{
  "n_layer": 12,
  "d_model": 192,
  "n_experts": 80,
  "experts_per_token": 2,
  "d_expert": 128,
  "d_shared_expert": 128,
  "activation": "swiglu",
  "moe_layers": [2, 3, 4, 5, 6, 7, 8, 9, 10, 11],
  "router_score": "sigmoid",
  "normalize_top_k": false,
  "routed_scale": 1.41,
  "balance_loss": 0.00296,
  "balance_bias": false,
  "router_noise": 0.3,
  "init_std_router": 0.0261,
  "lr_router": 0.000355,
  "vocab_size": 16298,
  "norm": "rmsnorm",
  "norm_eps": 1e-05,
  "tie_embeddings": false,
  "optimizer": "muon_variant",
  "lr": 0.00901,
  "beta1": 0.95,
  "batch_tokens": [65536, 131072, 262144, 524288],
  "seq_len": 1024,
  "train_tokens": 299200000,
  "steps": 3460,
  "dataset": "wikipedia_en"
}
Below are experts of layer 5 (counted from 0) of a mixture-of-experts language model. Rows are named router (the router's row for the expert), gate (a neuron's input weights, with its number), up (a neuron's input weights, with its number), down (a neuron's output weights, with its number) and show model dimensions 0-191. Each number is 500 + 50 x the weight over its row's rms, rounded and kept within 0 to 999. Numbers have three digits each.
Before each expert's rows: a language model's description of what the expert responds to; "raises" lists some tokens whose logits its average output raises strongly, later layers aside. This comes from a sample of Wikipedia text that the model never trained on.

# expert 49
What it handles: Digits, measurements and compass words in geographic text, such as 9.9 km, south of, west of, first time.
raises: "in", "ind", "a", "in ", "r", "ut"
router:524434520486518582469476469445577521558529498479442497517433488460538406541457539474505531507579534520459512530537486548474413575445434577430476511451538532579497467594508586517459542519549465548536571584474548505460534507435432467467391520512537447456570541483531445498494449512465458440524507522462597548432428450420451534559451502532502430531616473568593523559475524523558460535511548553438437518489573552580561589513448416524459528562543446506451444589545437585603535515541564554578570462564525486444458455492513509453526465462501466428454447420531458541552531430454527592
gate0:402537540509505458523425597516560456525470497461557498506450458596532477500516466457541603490480459421422556487528577565614479437498593445540473503521537587509513481546514468554566472540609430618472510460566511505481430510542553562547519468503508531529501495520460472494483512502506603466439433496525473547417468447395503547526500576504510508529571451461479531584527481403564521543461581470416421468487636561521562454548458514454455481606548488396462490430524523491504425497514575557524517454551584568451463405479510497530551538478585491509391463511535459474446514495504541463
up0:504544431525554516480592452480406562494553518451489401555571572456518566518564496518482452549627495617520373462466452544423483490533505491525390481552522489561511504490503488499478524514442495418533577511480550549587559511467405451486516514514481550544478453557524473514511661527532394493639566550489546445558520541610462400426456444424431479394570478485508568483508492494540456469485511491493558438518523539400490535447540452527507438461483432524488518478508487522541511463483462480458443523512415473489571567476528526438471554497514497488536427451539593554552443508533536478
down0:512456502525607519512519490533494501527489471455460450410520576460466495533480405441514474589593484514464472503555432492462467571446416466565404543529465485477576401514474474561460495569467517542530513603432455483498536518516528471546492574436448470462470459515475572468510502529518486520511525607438492512569501485481466475545508561378454472468401534440450534488523497526495523521559393510534405495508492492478480444624648525435530467463517504497482450454528587500583513577545475497490567383578485545504481426438517518511420502320466494505523536449594462476437520409482520464
gate1:479460526482591522382505472508465421430569470489499503462453497467463513642525471486448556515537462514498383373383514468478478565485500531532575525484499470532561592465449427528568577631458552470516492520499486515555416458558511515403455503449429575519411488463465502471534447527476527461479509484414535535467409493540505556506531549446528499518475449467565561463429471540562531468532414581451401503474461551554436545505462502585537563424502487547422533422501562549541512495534539498517616542498524494498483524493529450464476549456444381499471511522559529484518543507523573629
up1:549503647484492517417511488490453438563501462472525447485421434501474568461453459447473526542487453626515520500531457524521466589493416532557512435529455550410593498569391498473496438532506483513434490468388520432412477528544467558433572492571512465406425447447512449468538514503553406435508555498378528488487462533468492462466605524626536475474507489459495511512590497389587554505500455430514504466592528511495531536489478508534492421471514526432513513593495518522529447503465501528576605499577566445502510502526465557436549446536385541535562477544477531477454510525500563473
down1:475462521445488583509534449561482389514532518487476496500478434566481527531525537517507459486498480426389568487509559425448618448479493599537598526575517467473514521474537461471519419454481513424494489494525654456537553491489501537460500418436472514532540538421456547472467562496560522453498421484471501423433536527394509536482502473574576464535446570561483337387467574514466521450500517518469493387537598439455572515496572525448425552529533589464495537630458498485495506490506452484526532437541504561458471486532521557383527495512456487512513540545585484513437571480487458522
gate2:560440523520477536490488438467537457593490519514418478516481474535502487427519521585528476529600510492480556442442442576505343521535564516466517494524485549404463419589431494500404485322521425526462510578513494545548468524592441557489492559523473492429568516500508497472574541474577462464494532479528617472410467470531504534433529484571565461483476463423528516549530511509489452424415489525490387589586488424539415508516476451497539584608414508469441422545476511489538470544527541523483459425518553479492416463498549495513506519499518462503509472470468449505478599565537574444
up2:516445494572534490539473433431572608488456479513441504565514501591497501414625495513585526446479489441454515405487486540529452589545504529596519472521486590492506527506493543506466491420507492503517460458493480586526409588562558519505533443443501575439470483503460436528575499482466516535518466532577606575452556530546486612530549433480557556508423450457490504556533528454504491453533490547560545560544495468448384530538450558598445557543439427516453490532349543498531493562559586513506471490467531485567499431494514485506595411449501430502466475523487458434568547484598491431
down2:444478530531434501420459474459538504506540518375456508463622415494451446441545452544584547526441444584501444503520467425567545472496518459500480488560579459371492505595443374472496449503600515389476578536529414526446507589502471476528449512591521560534502528495457526503488405471514495436403545457462496511494513513538474447421611403546459513550491428503602542479495470548430505553513487544507494560414509518480513447564518516471522511547455471406487430454515449488533516508453525462486425495433510507545565463601550510570484483527427541503563556539561556548540515473411463493

# expert 24
What it handles: The == and === heading marks and the blank lines before See also or Other uses headings, plus some verb endings such as abide, rebuild.
raises: "/", ": ", "190", "not "
router:544456537490523590482483465435569533527544428500429497484448478463535409526443551470478549521584532534453515566505484545467422549439433538459486486438533561575492466568490567511461548516525459563522542540461521476448507471441420453471416549541562455484535538453518456501502438495470491429544529524488571554425407445425445539545413446521502428519607452565586516548503536521541469522523568567433421521512573558563561553541429422541473513574536463494434425537528446581591531524533554523584549484562501490444442448519522526441502431448537483437422431390543457583545549467426524589
gate17:565492560513456473505414450482476530532478474485449524513492424470503506460482473383493550480549555433610552462473519523483456535568612425494479542457493601525477613509515457444616535513464511455454510547471434495528507444593533508479465488510533496403525491525515504548521494473514501510468432500508530429485629470395355523480457474581484387504521436586509502475480497466452516583505501487551475545491494535404538497478519593440534576535493421615478412580535580485468460583489497535464609559566454517561516565460555612575438468445525529518526431560466503493516491475460486540
up17:558464540606537477505490488480486464564433565548520536573537417509480491522527499546490537511503507442503495520491449490398471480505422464530459533503462519474498509396464472489630465442534508564463506477536432490499407482579515370541466452429499404494608540443546449499514563495438474619490507507537545565464509484471539438488595511486483377400473423530506506483435487530479572580471493492503398563420471557525473484564514441483586495463423521490575457538504610544473585551553482502469568528452412436554626510504431470560487499514588512464519476539485495385495425531461529530
down17:526423506468512498458488607526515495483571529470554485536473493573502509520523485483478507454473499480527445487509589439416489525464428497586420369473577481490470561459496464582517474469487495597496474541622536526500482577454601425465592463479510514485482476562399421496471551449468508471472523516427441490528521424454527474374574540517573469480485469556424530534549595539446527565482465511501446514561511563420474350489481480430496423472470424570550539470515521487386458457489455457499458496450510605579602560495486533502450547482530501495576527443536431496465569430436564552
gate18:471492529525425519473499539535665471494544554531434628484481578494506427430544385483438470550536563488465506516468421628492478557490516500514534518463484590495428499416490494528454513455493436520524521450588453432424470467438558494567532407550563568578519421511468553521533511508539503483435536622496503499497512412477429563555497529528482528482480437425476581499466510527564544544539511470557346523472546460494454496551538527420512525507524516561512518520592536542611478513493653515470446606568473486453477462490495510579464490500466470512426512489520492538497479458447465577
up18:406533556442531467469534521531423432526576581576480503517508531463421471490539413516488528535406401554522450457426465528516504509511530554533449487480551505428496619562486457424485478467525519488513409373481526541473387569549513518590499474496542394487518479610469483530545533482478533508471510516448507545398469506546529546452475539457468492525386482547489476499537526521490543543486512585498425608573516437518564539522469552527467506436507476458498424634469529553551564452519528467443565518570468539559557516531541497591436568413398524531486506519436518542554614495422476459
down18:448438592431355533454583608475449436482525530469509515449599507464555495430486464439460498466459469532490524511414514488442552585480526550544494436528549480602500474439510475593464422460473614555489494501440437461486390547458491608489498578561428485514520544431489546479465531553494468464517488464527513441506601518495470483462514505470510436594592400458474521569499479419414537511546537615520488497586524496513490440466439524402511483457541477497439471552494501506476455476431547485501477505440480532471462457487447509626451468557513528445594559566415570523491551438514521536
gate19:514424537553503508455453583442463465486571505442526491513563448558551506558481526519448473475499563466612524543464465503457502536479436433454545590424457532565573428487472486542607410485546527439571519499380481474431470560495499496465510567492517414468534570458643484507473496513404531466444530555430412453478452524483486494544481501489459449485560474521564478507479562542552596476496481513416440440474506559530409555442512490506437509468416483431479465508507585462432551587533564545500593467530471525370525555437499442450441426498473497540514408478564439400544528538425529504
up19:549469494480468606524512455579606427493568518544560510564552529552559503467478521500512507516501489465423486485533455443497484457465523536414484404592493458487518480489510493568476511504437528484451490541537450463504481546536522419490493491410526526605495503518522491534470467591464576485417472437484485514503505523490559583517479500358520541500420477596574554535469501512507459496548523575597554512457469486523481408472523392462578455476442423544415512518493486520544478569343528544470450478544458505528569451531435382468480503483461484392548623494469474398415458441463549390
down19:521496512631531530465558458508498491485547596386388418492537528439511453574505455430442450493429471458477468365532572585455474518424424540591423466478481502502439535492491468462589416530452671496497546471459519495486405384492483484467509441500412438503550524505504440465457579484467447417496527447441512537503586474439508556446543426500561541504494491537536507520447544534416442513543456549554491553475506427541509475425562515529442524523517545405501512511425480469436527544487490512432568499433476465455452536462489610487484480511409515475512540490535498506497465596526442473

# expert 9
What it handles: Digits in match scores, vote counts and table cells, such as 1-2, 39.7; also the verb was and the noun time.
raises: "age ", "that ", "ab"
router:539456541495516587470481466441561531569540449481445507507447506477534439524446532489498543508552543549453516577516492540465426575461466562469497488423534548562464470579500554523462550510511477562525567532457524497452516487475430482477376520501549431436556552479527475507476463542474473428551509530468573562422437421432461559557438487529517429529595446563601525550485520519544463557546530545445410527450602561570554591517437370521462515576547466516449441559512477579585544529506525519590572498571539486451457397518513517460530430448525479443463442372519456565543544428454488578
gate0:434543552438533596556462486495468482488499437572561514475491536559536452450452480506469533515533530526545521449551575462492463490459473511445457547524557490617501459497487508511560567488530508556449454451451520571550516487492371422506556484621495515482501435532525473575472455510479562533450533497587447503499506429419449619565514583454469532611543430428467509534475564526644425493529473507497417503460460446480465542537609505475452441467505491480575463559516483508527581559528510594481492496485529473445435515447541371522509404449518552390461538447507411505494471428436602527
up0:407457529587439491541480493465510437498526507571474487549556460607513545403461495476522463515498477553533507505500441407557446492490500449518427528423454478525530462495513492489443601449502504548479475445531464464439464513528493532492447474485500487483436475489437467482478561500513553551433476447513532527575470573442470456515508411499552552474421523618473507537531495498557615497520479517483552516465448545504467532518490452615582449517497479423401418528533502430576460428488299469480476383483532655491501533502480515466498608545492573374495498418451498554488562477537448568
down0:467452474455581478488436396506459485522568498506446450516526539482520580558459472533439430473410534515516516431505461506463482526607501491569554623524477559468695472519503482544497488586573415518568509538460493507493483499535447504545541448485446463507506497453480599538479462433443541425560445443485460518487524450582485422539430579444489400539571501578523458491506451494598514455458506497490592516532519543483436529449557549607546593473588538550541508469563469503557503494562554563501490496563545512453541465505487436528437458545501518407590439517513464510535537415423474589
gate1:548567576457502531536569424512527565543497526600529523551504603575497468470467463458498453447562476573450460562496499486574466516518555424450558499502469485525512562552512457484504532440520483480496532500528511443416535540425545532524409458531546483500546554543514455505465454452548629492486471553621503540535415420450498620596506522536590508492538382558526424465554502574476463511576561574534403357505547479544466447514470422453415475545546480621484493445527423486571525515503410497532483464575535505441513456585551493461550442457560483496563534530479516550522479486441525487
up1:574628457521477530397599493527592437416504540483471584539568408547575487616416425443508450422486400542453535422544455482481481438470505500427551547539506516536485500561563454499526563494392523502554463474452505470480468518509532429511548556506509438543453561573532476445417449486500510496493465510516479462518513552490505434552496450583522554494546549506538472451558487480376398473504486517527511572516486478550513455491476510514343356553462487462459465510596488497598555499466458590489476427475477485512489578542503532478500526516486472525479504396455429506441423455505454508
down1:457366400490590599502591568516524380454522567550447519574499485505466436582526498478530406483471534523584493593497523453501513459602544592537527503564469522541534497507502557495573445492556505456478525577421488550449479480454484567513443459573535474430430588494422467469390498481473530560569466490407570519540541555503499428483454597450498532509518489501482540480492501504501667506538536595505558534489521489431485516478542554445537503474442442428548448527523505405532518506552443585501490527529471639418448465455572474502487455473475472460541467478506467472503487551508454542
gate2:582580495551535542615498521523481479437555399599443488477538607559476531501472571490516493528482527466620519505499493545519461468569449562510539430471497535592526516506479529576503531542588521567419429457498516450562487452485486439468477504525505532462626567510619542457507452519469496595542447533543488518443467549513483544614534554484536454464459483498561539597458437605435410464501517478630503532497474511442473518556489479560449469467509439444452516471487479536507493519439506542543499636486560613464452554510564488507600559447510489533505527466466493523600441566468434547
up2:489498409577427514513535500510499592480450472556456504437610504468415613502513566509535460492551603519535460562491548509468534435538490601477481523442525477668565504478634500583484440510485437444493482474474552542470528500475487507606518433527506487564385527478540495448488497509470467552522493495402532505423533554527486552534582411511475477456548543454477489441557394488509638515449557546616502611571501470495514526575491446524589481560496517488539428462525544529421518492519537462528486509461436484480484485512543544427458543575513471456542479426441442451506508579522511450
down2:486525465413552503500486517488516540517575383465557451595472497482437435464463519502466530485498541431505477497573451395556469479523518509529551489479486428534518382436391517502485518571522540505567548565530525506532511525521512551449484468486444417430457549486544444411661464537526465597430532563440571437518527489499547502540450522519533467534471435434502406511435556527516478528472557470506445421472542540495509397541491401512625381586512516466491538446533455543427468516473509567513538566480402480517567506603504491486515544500525485487470500472462581365528556511588506552